Weights of a small mixture-of-experts language model, trained from scratch on English Wikipedia.
Size: width 256, vocabulary 32768, 33.2M parameters.
Experts: 12 experts in each of 10 layers, 160 bilinear neurons an expert, 2 picks a token.
Below are experts of layer 6 (counted from 0) of a mixture-of-experts language model. Rows are named router (the router's row for the expert), down (a neuron's output weights, with its number) and show model dimensions 0-255. Each number is 200 + 30 x the weight over its row's rms, rounded and kept within 0 to 999.
After each expert's rows: "comes before" lists some tokens at least twice as common just after its tokens as in all text. This comes from a sample of Wikipedia text that the model never trained on. Tokens count by the router's weight.

# expert 4
router,237,192,226,231,167,211,150,119,226,190,212,212,160,214,212,201,177,137,192,182,231,200,180,216,143,209,215,180,235,174,207,168,170,264,175,227,229,197,195,169,190,235,168,175,221,240,208,223,203,197,192,162,222,207,227,211,243,218,164,134,179,240,248,153,202,252,184,198,171,205,162,146,158,186,168,236,198,209,178,227,174,168,217,190,222,195,235,178,194,209,184,226,214,203,210,220,145,197,187,249,213,221,200,225,155,176,220,223,187,183,182,186,178,185,200,225,206,206,184,179,170,213,221,197,157,155,197,249,194,175,194,223,211,203,235,167,144,116,197,177,174,226,166,211,180,203,202,198,197,244,185,210,206,258,198,187,173,177,192,275,150,199,186,263,227,171,208,164,202,208,228,132,282,171,192,227,234,197,148,202,243,243,158,171,165,177,230,201,187,222,176,209,229,176,248,170,202,256,191,207,185,205,180,221,222,220,238,264,194,213,206,189,192,205,126,221,181,232,178,224,175,188,182,147,230,186,199,188,171,187,199,215,187,175,223,139,215,175,146,242,179,207,243,264,180,220,186,234,134,177,161,199,246,226,156,181
down18,189,238,229,143,208,141,195,251,134,187,222,175,158,213,179,239,176,199,229,166,172,202,256,184,199,215,109,164,176,208,236,266,245,219,189,204,198,205,205,197,193,150,184,240,210,175,206,230,236,209,265,208,200,192,241,224,155,223,157,205,172,207,216,198,218,215,242,195,192,210,204,198,207,149,150,224,243,205,229,153,226,160,220,167,212,198,190,224,183,266,194,146,196,200,202,236,231,164,201,197,171,187,166,251,164,196,213,198,191,223,226,196,202,237,185,169,233,150,156,149,177,217,227,209,150,166,245,212,151,209,205,198,227,216,145,198,159,246,195,200,226,210,213,177,193,246,211,172,202,222,176,181,175,169,215,200,202,217,181,231,180,253,187,189,227,152,220,226,142,230,143,160,255,189,161,206,256,207,287,237,189,229,216,216,106,221,183,199,207,234,201,161,232,196,187,225,194,221,202,190,236,218,206,168,251,206,177,172,245,215,230,185,201,221,228,239,244,141,226,215,217,186,201,212,183,218,210,172,161,223,195,224,212,161,178,181,188,169,208,234,201,181,191,145,183,186,188,228,230,211,202,211,243,231,245,175
down19,197,239,211,192,150,207,187,219,190,235,198,233,207,245,160,220,253,228,166,211,200,206,209,206,188,185,236,228,178,198,190,226,272,149,214,207,174,225,173,140,196,146,168,224,193,203,207,157,188,189,208,203,180,161,185,226,193,201,195,248,225,211,190,157,214,189,213,175,248,194,177,245,242,179,197,196,149,210,150,248,211,245,196,209,186,156,212,236,239,169,201,213,215,222,242,205,173,211,173,142,185,96,222,158,227,170,190,171,191,248,254,167,188,181,204,131,206,208,203,183,228,204,221,177,174,230,253,172,145,205,226,136,242,224,170,202,189,264,234,147,193,195,239,230,222,143,191,207,197,209,222,188,159,183,187,249,229,195,196,150,223,178,210,196,160,149,193,220,221,268,124,209,172,175,234,162,199,197,185,222,160,192,219,243,227,159,196,177,142,191,237,192,178,156,182,199,169,187,176,107,205,223,195,200,151,205,199,236,182,199,198,228,203,198,201,157,234,213,189,164,210,207,211,250,227,186,170,199,199,209,189,192,218,204,276,186,181,209,212,166,216,164,209,184,204,183,182,145,219,192,204,213,250,147,204,229
down20,187,212,180,197,209,188,216,225,235,191,205,192,191,186,178,221,236,215,238,208,214,201,166,176,188,240,165,180,217,222,180,210,224,209,141,247,179,173,246,184,243,180,157,220,182,173,130,219,255,216,144,223,245,210,150,174,221,183,242,203,164,185,199,194,205,228,193,173,238,165,179,228,193,179,176,166,218,199,223,183,156,250,246,224,219,234,235,171,198,125,207,190,214,163,150,252,192,176,205,209,205,224,184,205,191,184,215,180,202,148,256,214,201,220,164,156,150,187,211,209,211,194,247,222,215,192,174,217,213,216,238,180,258,129,205,208,213,221,183,209,256,212,193,237,160,180,207,147,152,184,126,216,214,188,163,261,186,228,227,203,244,183,201,182,228,156,211,232,189,163,226,204,251,216,179,230,204,237,198,155,152,232,195,187,164,207,218,186,192,194,210,197,215,210,182,160,218,150,187,182,217,219,157,179,267,238,156,217,191,160,170,151,183,231,240,208,200,148,215,155,267,196,142,183,233,126,218,210,236,192,155,206,195,253,266,246,215,221,228,197,183,166,213,226,206,153,189,220,216,234,237,222,229,222,228,218
comes before: " the", " a", " to", " that", " not", " he"

# expert 5
router,198,189,181,212,193,197,232,135,223,215,196,162,239,231,189,126,164,232,251,169,191,191,187,210,175,206,262,200,206,216,173,239,173,235,183,265,159,209,199,178,130,170,230,177,206,175,202,225,194,181,151,234,190,173,210,180,193,231,183,219,180,242,123,155,149,157,208,180,220,193,162,222,243,238,173,200,196,223,175,188,238,203,186,175,215,213,174,146,207,279,208,232,183,240,214,176,210,212,181,100,224,175,174,190,188,185,192,189,227,149,200,182,214,181,212,171,177,217,179,221,220,223,172,288,257,158,220,188,195,205,158,223,220,183,154,217,218,192,201,218,210,224,167,168,227,210,192,245,167,136,188,137,196,220,232,237,230,263,239,174,177,196,181,154,242,195,186,186,170,155,207,232,205,178,216,197,191,182,208,234,193,152,196,139,209,162,191,168,179,248,232,168,188,186,181,228,239,197,190,196,167,189,214,187,181,189,171,191,232,236,172,220,170,204,191,190,187,237,212,274,210,210,225,167,240,185,230,239,168,206,229,172,147,201,170,226,250,222,210,155,231,199,181,237,214,225,211,203,192,215,165,196,210,232,142,174
down24,232,245,218,208,232,211,198,143,230,223,199,223,231,220,221,168,204,207,234,193,175,138,217,216,231,257,198,178,158,253,179,212,208,210,202,203,178,202,249,176,216,192,206,220,152,195,240,196,203,246,179,182,200,224,226,178,145,237,178,214,203,197,234,177,184,183,196,210,233,233,173,188,232,232,239,216,210,208,247,212,185,221,180,188,168,222,209,175,191,189,245,193,223,221,208,175,228,161,228,255,237,278,139,208,202,231,241,203,243,227,213,168,259,208,196,223,184,187,212,215,177,224,201,165,227,173,163,175,187,195,202,217,195,239,159,213,175,208,185,163,196,244,187,173,162,258,170,201,177,185,241,129,174,228,219,206,218,166,175,187,189,217,189,243,199,150,227,243,164,242,267,198,198,175,205,177,229,133,206,193,205,239,192,208,251,215,144,156,217,203,271,246,132,218,195,229,184,243,163,222,240,184,217,210,235,183,172,228,211,194,166,210,200,161,190,234,201,185,235,115,174,175,159,227,225,207,175,207,136,237,237,172,219,200,181,174,198,269,157,138,187,122,205,191,201,209,200,212,226,210,215,182,213,184,144,171
down25,133,260,228,195,214,210,215,221,209,186,234,231,220,155,203,226,226,204,206,227,239,252,241,189,160,345,202,197,189,206,195,210,207,243,203,159,251,250,196,240,164,199,180,182,180,181,198,159,167,231,182,168,192,240,177,213,242,273,188,261,193,218,178,253,216,206,144,160,196,183,168,172,217,239,212,179,188,226,197,205,188,242,208,204,222,223,170,222,267,214,207,191,231,163,247,194,200,181,198,265,139,184,154,222,174,192,186,214,197,244,220,201,179,198,252,179,204,165,218,202,167,204,196,209,175,161,200,236,198,201,210,243,166,186,210,188,199,169,208,184,193,225,234,190,158,156,220,216,175,207,269,155,211,232,228,174,239,244,190,221,182,228,188,240,199,282,173,177,157,185,217,200,195,159,198,243,202,211,221,180,200,229,208,188,200,208,275,219,188,232,181,206,214,176,150,218,219,192,196,199,165,159,245,174,155,243,250,180,215,217,191,199,150,181,224,213,197,196,195,240,171,206,222,228,229,175,183,242,209,254,146,186,162,238,214,237,209,254,198,182,174,217,217,200,226,199,202,168,192,173,168,223,230,163,205,221
down26,192,191,186,215,207,167,255,181,189,200,182,192,251,180,216,198,252,168,183,161,160,199,210,250,200,241,186,173,196,204,174,190,204,173,241,243,207,182,183,194,162,195,243,197,211,218,213,197,248,187,166,160,179,215,157,189,187,232,168,188,164,257,142,191,205,238,147,188,200,222,236,161,221,163,211,213,241,91,221,223,241,147,180,154,181,185,163,256,192,134,186,234,146,228,219,171,207,211,238,198,219,227,161,179,196,265,204,176,178,229,226,222,272,195,190,182,208,200,210,209,164,172,251,184,219,168,184,250,228,227,192,239,230,225,216,155,205,216,229,184,209,189,214,201,189,175,258,188,208,183,191,222,179,201,162,226,207,212,176,154,222,231,166,189,245,160,188,190,210,166,197,207,180,196,202,236,215,156,195,250,210,148,151,182,197,131,186,246,263,161,232,183,224,225,144,196,284,204,198,209,206,234,148,146,183,188,131,157,225,200,197,191,171,182,210,164,173,190,159,202,232,208,176,190,214,158,236,198,214,206,229,215,232,227,212,192,187,249,226,199,234,196,246,181,228,200,180,192,151,194,182,220,192,251,224,190
comes before: "\n", "-", "|", "The", "In", "=="

# expert 10
router,251,228,187,201,168,194,231,215,200,222,214,232,178,194,242,206,257,178,212,225,197,162,198,189,243,198,206,238,239,211,200,261,202,192,181,202,163,218,208,201,216,183,148,212,198,159,158,200,167,212,228,149,199,212,216,225,232,153,192,139,214,152,266,234,186,221,232,169,232,182,225,221,221,213,156,218,185,148,173,172,189,205,194,189,175,150,173,196,174,188,176,177,231,176,194,184,188,231,211,226,222,204,207,178,202,192,208,197,180,183,265,155,191,214,240,223,235,181,155,228,249,163,206,170,205,246,181,166,203,153,232,234,296,233,168,214,214,183,174,197,208,197,216,186,243,219,203,206,192,179,236,234,144,186,243,173,224,215,151,198,218,190,172,173,171,219,171,151,163,221,209,186,183,199,205,218,198,256,215,240,217,200,186,250,258,244,131,219,202,205,213,191,213,264,187,164,194,108,230,254,238,181,238,169,144,159,224,216,179,187,180,207,194,176,183,264,200,225,207,225,157,202,217,224,189,200,173,256,143,266,187,195,227,214,261,240,199,208,199,162,180,257,202,215,242,230,200,179,191,195,259,195,225,164,178,213
down20,149,214,174,196,170,163,192,153,208,177,206,205,223,188,155,231,207,192,173,251,118,220,234,157,184,216,188,153,176,158,231,177,151,174,166,177,187,212,243,171,169,149,134,171,222,226,236,226,199,190,225,216,202,179,207,156,206,187,222,242,193,211,197,174,232,225,137,176,158,178,213,229,221,253,197,201,244,231,173,169,203,167,199,253,196,243,243,234,264,186,129,214,145,220,167,206,153,172,176,203,215,225,224,235,226,220,185,186,191,233,193,201,196,164,197,145,216,205,214,214,172,155,206,230,252,168,181,249,201,208,227,209,191,228,176,169,124,177,203,286,157,172,197,207,197,201,248,200,177,163,150,260,229,194,198,222,183,193,163,226,268,194,186,207,178,196,170,209,234,183,215,196,233,224,215,176,195,181,198,194,222,223,221,204,193,204,187,144,170,233,228,207,212,212,142,208,177,200,173,217,217,222,189,162,207,182,188,272,258,179,181,173,274,190,179,178,236,172,178,206,245,202,199,198,248,206,178,212,173,186,255,200,208,255,223,244,198,202,208,206,223,221,192,178,173,290,195,179,193,202,206,176,225,178,216,227
down21,164,196,175,235,164,177,178,166,164,208,218,231,171,242,210,146,198,187,208,194,181,190,199,209,207,255,191,161,235,212,237,229,185,274,179,231,261,218,192,200,240,161,192,217,208,213,205,177,241,145,266,247,230,191,222,176,178,162,241,226,157,242,208,168,219,240,205,244,171,254,200,195,221,240,193,200,223,220,184,221,192,209,247,203,154,185,209,241,209,222,217,171,188,158,190,179,197,205,223,194,172,205,198,178,188,156,185,195,192,263,146,246,210,240,237,179,214,231,221,259,268,221,203,243,179,215,191,261,191,203,182,202,227,193,156,292,172,122,208,224,199,221,204,153,240,204,204,192,197,186,207,225,198,215,205,145,226,244,207,196,133,233,236,214,174,194,174,154,212,218,177,186,190,222,225,216,237,228,234,202,170,194,182,221,211,145,224,193,153,225,188,214,205,201,199,202,197,185,218,199,212,160,195,241,224,184,210,165,262,235,283,232,184,161,238,198,206,229,208,252,192,201,229,207,208,242,132,200,224,249,206,247,245,200,211,180,187,222,205,177,169,214,242,177,225,181,188,143,212,271,191,183,182,163,183,217
down22,209,204,213,191,222,224,217,187,172,176,158,196,226,258,163,248,298,219,170,156,223,165,199,171,240,151,225,220,171,248,168,268,186,222,177,203,171,229,160,213,232,181,188,209,173,198,182,276,168,229,193,215,173,209,189,174,245,245,185,194,218,207,226,177,202,232,181,228,219,184,182,193,176,187,211,207,192,99,182,222,228,192,197,188,218,175,203,201,239,197,188,212,246,135,191,242,192,158,141,187,242,148,182,175,228,172,208,161,188,195,205,151,238,184,227,234,256,236,190,206,199,191,168,234,208,180,210,242,168,227,199,218,184,216,260,224,181,230,219,205,161,201,201,233,188,200,197,232,189,207,214,264,190,220,222,190,190,196,210,191,175,136,189,130,192,215,170,274,203,189,188,187,219,154,188,220,214,229,238,160,176,154,195,186,172,195,223,176,197,236,272,195,218,233,181,185,201,138,161,160,188,236,183,212,186,179,227,222,201,197,204,220,172,169,215,198,161,196,224,215,123,163,201,240,197,197,208,206,248,211,224,195,217,197,218,244,189,237,155,168,187,225,268,230,175,229,179,211,166,224,176,202,235,259,252,163
comes before: "\n", "-", "=", "|", ":", " /"

# expert 11
router,202,161,184,230,185,213,145,246,180,204,211,241,215,206,213,203,204,205,191,155,159,174,191,155,173,280,252,205,205,206,194,193,197,145,178,206,216,205,231,192,160,174,199,196,195,231,214,163,162,203,180,194,212,137,173,210,146,220,230,199,222,158,149,230,205,189,216,234,163,210,218,202,228,224,178,185,206,169,187,169,181,208,179,209,218,167,195,175,237,193,239,194,190,202,169,196,271,175,197,160,195,228,160,201,208,224,194,179,188,236,227,226,168,221,151,150,190,189,162,234,211,203,205,212,205,218,138,227,204,116,220,219,163,202,141,194,132,160,265,229,181,189,182,230,163,184,224,218,215,222,208,186,192,214,162,237,277,156,215,180,197,186,264,245,224,236,175,209,151,198,207,161,187,246,129,156,196,204,164,169,158,178,203,229,153,201,210,211,222,231,165,252,216,232,293,203,176,220,178,196,180,236,216,232,148,191,241,160,176,150,215,219,245,219,218,174,219,214,194,197,187,215,199,217,187,169,244,169,177,221,144,223,213,190,199,194,179,198,228,225,215,258,247,177,214,182,208,231,187,263,207,258,149,186,211,215
down20,217,124,200,153,218,264,198,225,212,175,193,184,263,156,155,222,231,215,196,190,224,184,227,227,190,221,227,226,214,236,187,178,181,245,187,222,224,207,170,232,168,184,154,196,204,191,182,181,273,175,129,184,176,257,210,172,247,179,202,206,165,254,182,182,112,223,228,170,132,249,225,196,221,196,208,181,219,192,187,229,222,233,224,213,189,202,245,178,159,193,192,206,188,226,210,152,164,204,226,279,179,193,196,211,175,244,146,225,213,230,197,219,222,230,184,208,178,177,207,226,257,171,194,196,226,163,255,186,198,125,214,179,208,212,191,215,182,211,242,216,200,211,233,194,195,109,139,215,185,210,154,200,212,218,223,272,199,233,231,182,216,226,160,229,194,201,228,173,196,170,252,206,233,164,224,234,196,230,181,165,261,156,216,230,178,229,198,201,192,188,236,204,207,183,200,215,168,171,177,228,233,253,233,187,210,214,164,193,202,237,224,193,185,194,203,258,184,214,142,189,189,189,188,221,194,175,180,195,149,236,189,178,155,233,236,217,252,231,209,198,230,201,170,166,270,198,165,193,198,211,164,164,220,218,172,176
down21,209,186,167,176,197,204,195,187,275,236,213,213,171,183,254,182,239,177,191,225,133,191,252,188,185,255,206,198,165,132,214,215,149,199,249,207,184,208,138,206,171,168,203,157,225,166,256,215,147,150,231,160,232,232,181,206,211,256,157,179,226,229,198,219,190,210,195,208,226,191,211,195,210,191,185,194,252,215,205,196,175,193,224,193,196,226,226,184,171,170,187,198,173,216,179,217,225,193,167,162,189,170,175,153,166,244,175,221,201,219,227,183,174,207,248,174,153,223,185,215,188,169,211,203,182,183,203,219,181,190,258,168,152,186,234,220,146,185,216,205,231,198,241,198,182,159,224,218,216,181,159,240,219,197,217,226,140,200,179,179,127,225,181,204,218,181,221,199,205,234,172,161,324,159,200,145,201,200,247,198,236,188,222,224,245,205,217,145,199,240,135,191,193,240,213,231,184,192,225,211,199,199,190,211,195,183,233,256,222,171,151,208,169,220,104,176,207,193,211,201,200,147,190,206,204,179,245,200,208,164,177,205,213,252,190,228,147,148,180,241,198,187,204,224,208,239,186,237,223,198,148,187,206,220,239,243
down22,195,192,158,190,245,275,247,166,222,200,218,192,222,189,169,167,213,187,243,222,217,170,209,170,192,238,192,207,271,192,196,233,169,184,119,188,193,226,208,205,190,225,173,182,235,238,263,212,182,227,187,166,173,168,227,213,231,190,199,188,196,202,166,257,203,195,181,176,130,198,239,179,222,197,204,174,192,152,125,143,187,183,200,217,215,258,213,218,181,196,251,196,172,216,165,154,205,188,217,216,203,220,174,193,203,163,173,157,210,208,274,254,151,181,235,188,207,186,128,206,212,191,174,237,205,179,211,236,200,292,216,199,189,155,206,236,192,165,164,194,166,201,186,205,231,233,199,208,220,172,172,238,227,186,171,193,168,174,187,153,198,183,223,199,194,186,251,208,236,248,173,196,178,207,193,238,193,201,184,228,260,251,190,251,216,125,154,262,220,212,194,245,212,148,211,180,221,171,189,193,233,159,210,233,248,158,149,209,226,196,192,182,215,172,227,200,221,198,261,202,214,174,163,216,203,201,239,182,224,216,249,176,201,186,183,266,249,201,186,221,216,215,182,171,173,191,223,226,214,179,198,189,160,160,145,237
comes before: "\n", " ", " 0", " been", " 1", " was"

# expert 6
router,200,181,229,221,202,199,210,245,200,162,239,159,197,161,180,220,243,205,173,175,207,205,260,183,189,106,126,191,186,196,202,175,193,174,194,210,187,198,236,212,229,180,170,179,206,257,227,223,193,225,166,167,197,268,209,205,206,178,157,214,227,183,190,273,172,213,203,167,209,200,213,204,201,205,192,180,209,184,227,220,182,231,197,198,215,227,213,264,224,210,185,153,212,182,216,200,209,193,167,211,186,205,273,207,226,188,215,196,180,178,160,173,164,218,194,172,163,189,205,179,240,176,189,169,192,174,147,203,220,208,235,208,239,185,225,193,186,208,216,227,148,201,188,210,214,119,234,215,210,184,175,234,214,173,181,201,177,182,232,235,231,151,186,170,220,245,198,294,180,171,201,194,185,225,198,174,143,154,257,213,200,196,253,177,153,193,246,203,221,224,243,188,243,227,173,191,159,198,177,152,190,192,200,172,219,187,217,182,209,140,211,170,147,212,276,217,200,168,220,174,203,243,189,211,124,150,206,196,205,215,225,235,264,212,197,276,232,193,192,216,188,133,209,202,215,148,159,170,226,187,204,258,129,158,215,235
down13,193,198,213,183,145,176,213,226,254,231,166,243,136,174,227,168,160,179,199,219,206,214,140,227,168,132,230,190,174,170,166,169,169,235,173,180,182,192,181,156,156,232,178,191,202,176,234,225,146,247,179,213,194,155,190,172,203,161,174,167,169,236,196,186,205,210,218,236,156,200,253,153,181,180,206,196,213,156,193,186,178,228,224,170,195,203,129,212,233,148,289,261,190,240,167,180,218,158,234,229,228,227,180,226,158,123,204,187,228,193,207,213,194,217,233,170,168,208,206,199,217,290,238,199,145,180,190,201,184,216,187,158,232,195,208,162,288,258,179,243,233,180,213,224,211,194,212,221,181,211,187,140,197,209,189,165,180,219,209,254,201,189,218,229,237,214,174,215,259,200,156,176,199,171,195,174,206,179,194,137,226,204,202,166,214,204,181,195,166,226,229,181,188,177,234,186,227,216,237,169,204,247,230,254,183,185,241,216,219,162,216,177,188,202,181,175,153,161,174,169,207,177,263,219,221,213,230,206,187,232,201,249,225,168,203,192,195,201,266,159,219,190,188,182,176,184,217,195,181,176,200,208,219,231,215,211
down14,187,186,181,194,242,145,163,190,211,155,150,197,223,210,216,211,188,192,152,233,233,185,192,241,208,239,113,199,188,247,188,215,170,243,200,261,179,253,207,215,194,127,209,134,153,205,220,227,215,192,186,202,138,223,227,189,204,153,167,182,221,214,194,180,187,201,223,170,239,172,248,191,159,266,239,177,227,176,202,190,222,186,209,205,193,258,195,268,175,132,195,204,182,195,242,212,202,211,166,220,148,186,174,188,213,179,216,201,167,230,205,161,254,189,187,197,178,186,221,199,175,188,258,217,236,204,230,247,232,263,249,191,230,181,221,233,238,247,200,227,235,220,234,201,241,132,227,155,214,212,164,197,207,168,196,184,168,264,147,180,222,220,205,137,223,160,167,195,224,143,205,228,199,170,190,206,117,174,236,196,226,205,152,185,176,207,190,188,208,198,208,183,164,243,218,196,154,183,226,205,176,188,240,157,187,163,205,162,200,224,194,260,201,236,200,138,185,223,254,212,190,222,186,257,181,224,172,208,216,180,215,185,202,205,236,208,206,180,207,218,183,197,184,158,176,191,189,177,236,188,163,242,200,190,179,177
down15,177,208,181,164,168,221,212,218,199,213,241,217,208,146,214,140,203,233,202,179,139,243,192,217,198,293,172,183,255,196,190,196,175,215,177,170,238,190,176,200,188,215,204,191,205,175,224,150,148,147,191,206,243,130,202,151,184,212,203,209,163,191,208,161,195,146,184,211,236,157,228,221,185,220,222,212,166,178,173,240,223,215,164,195,245,179,171,158,216,213,237,199,197,201,185,190,187,272,211,234,279,220,206,198,192,164,156,206,237,247,186,181,203,194,178,177,220,187,221,193,192,200,192,219,209,238,110,217,244,234,220,230,213,182,236,148,206,213,188,167,219,172,225,198,210,192,216,136,181,188,177,178,160,214,199,262,226,209,196,247,206,155,173,183,180,160,216,235,187,169,188,205,207,207,204,182,186,201,225,204,168,217,124,155,152,149,182,172,191,150,234,198,191,177,204,200,133,174,193,199,204,160,157,206,257,193,223,263,263,177,203,219,221,157,212,246,181,188,250,227,166,212,180,156,186,241,201,175,223,201,209,227,184,198,226,202,165,206,145,240,157,217,145,253,200,219,183,174,213,126,177,204,203,210,198,186
comes before: " |", " to", ")", ";", "'s", " by"

# expert 3
router,212,206,223,150,180,167,200,177,237,209,220,196,220,198,197,221,169,182,209,197,198,221,135,208,215,151,261,193,157,125,192,217,193,243,207,217,229,206,157,205,217,261,151,227,205,191,192,166,223,220,216,212,194,227,190,197,188,226,216,226,170,178,230,144,209,157,189,239,180,147,180,146,196,209,260,193,225,247,188,276,163,172,176,192,220,193,193,217,183,256,180,203,200,201,196,244,174,165,203,195,184,178,221,217,199,171,200,217,184,273,191,249,146,183,240,226,213,222,226,170,187,239,229,181,171,153,158,202,198,260,186,220,178,201,227,190,238,207,192,124,237,192,238,233,129,203,151,223,193,185,237,166,239,215,175,204,203,207,223,205,219,232,160,207,214,142,265,206,265,200,172,156,258,185,218,179,294,211,211,204,185,185,171,141,232,236,241,229,197,174,218,214,232,208,178,190,143,167,210,204,214,230,225,229,207,189,194,206,206,235,199,208,179,184,147,213,185,187,213,206,201,192,214,168,198,205,162,243,244,116,228,176,220,185,227,196,225,169,161,261,198,218,233,234,163,207,178,178,219,157,190,203,208,224,186,181
down18,196,206,230,215,218,207,233,225,161,171,194,211,196,197,265,164,150,273,169,258,241,195,235,297,152,178,196,199,169,254,154,213,186,248,176,201,162,179,148,205,199,156,220,170,246,191,218,215,226,226,181,240,171,232,208,190,159,153,167,176,189,215,216,159,213,225,200,204,167,192,195,218,198,170,204,142,194,180,124,222,158,227,209,253,195,198,200,184,197,160,207,259,209,221,190,219,201,206,181,233,187,159,215,246,234,229,134,203,229,197,236,219,219,225,177,181,185,215,209,245,168,192,150,176,146,199,269,217,196,211,230,125,158,234,199,185,195,136,195,213,172,260,209,192,140,160,199,157,186,152,240,188,177,187,178,144,259,174,194,174,167,231,221,154,189,189,195,231,208,183,244,180,216,192,183,173,219,221,223,208,253,221,221,214,237,200,185,209,180,143,205,147,218,203,199,201,142,216,160,171,219,181,194,179,175,201,221,190,219,221,219,210,217,173,199,247,200,191,206,220,188,202,246,224,160,188,199,212,228,231,181,211,189,192,152,202,163,226,183,135,190,193,239,202,226,168,203,178,229,203,217,230,220,191,238,146
down19,186,174,158,212,232,166,236,225,164,192,229,178,226,139,219,189,210,208,161,176,144,210,211,174,204,277,225,182,152,239,212,165,205,164,166,179,228,212,267,185,175,213,163,205,187,190,201,190,170,127,265,231,132,150,165,214,155,268,187,154,209,190,205,167,172,192,217,229,199,190,219,183,167,191,152,169,224,239,176,210,233,173,224,224,191,227,217,160,225,227,156,187,198,153,238,182,222,228,161,187,153,185,208,179,177,219,175,215,130,248,191,185,225,218,178,230,249,169,191,171,178,206,227,184,167,249,229,184,223,226,224,152,201,188,182,170,131,261,203,212,231,143,210,210,202,172,217,232,173,185,234,230,210,160,175,183,187,196,219,183,225,172,217,225,258,198,157,168,201,168,223,248,188,157,191,186,182,215,212,212,180,199,217,225,189,209,179,181,203,231,158,232,222,299,222,224,196,181,213,202,193,179,222,191,220,168,215,187,184,181,182,221,165,186,184,180,182,212,217,215,178,172,205,185,163,204,190,204,233,151,216,207,143,194,208,264,208,206,172,201,231,170,287,260,137,219,184,157,182,228,188,206,192,182,224,176
down20,172,195,138,189,190,252,160,203,202,212,230,144,170,238,191,219,188,217,189,181,195,224,239,177,176,200,165,179,223,236,204,213,168,161,199,256,221,169,198,204,214,184,202,248,180,191,205,233,139,151,229,176,230,198,199,237,209,224,195,197,194,211,170,235,248,271,178,229,165,238,244,208,166,183,206,213,251,264,123,186,174,223,231,166,225,203,211,195,197,221,216,232,208,145,222,191,151,197,277,167,230,168,138,250,203,229,233,180,203,164,207,238,189,186,210,189,146,195,229,193,182,184,172,205,126,216,207,213,189,173,188,202,211,212,265,164,222,181,200,190,205,134,180,231,167,156,159,159,187,212,235,190,165,153,214,234,150,183,190,185,193,175,130,218,228,216,240,190,186,206,187,221,189,176,183,236,183,209,189,192,191,187,170,241,205,232,202,207,233,223,232,204,219,165,185,223,180,209,172,237,252,187,184,238,181,240,299,225,230,202,157,150,216,187,151,178,207,210,192,274,222,208,187,215,177,189,192,176,207,209,238,211,233,238,204,167,190,159,190,186,205,238,202,231,114,173,220,197,162,164,227,185,177,204,198,166
comes before: " the", " a", " The", " He", " his", " In"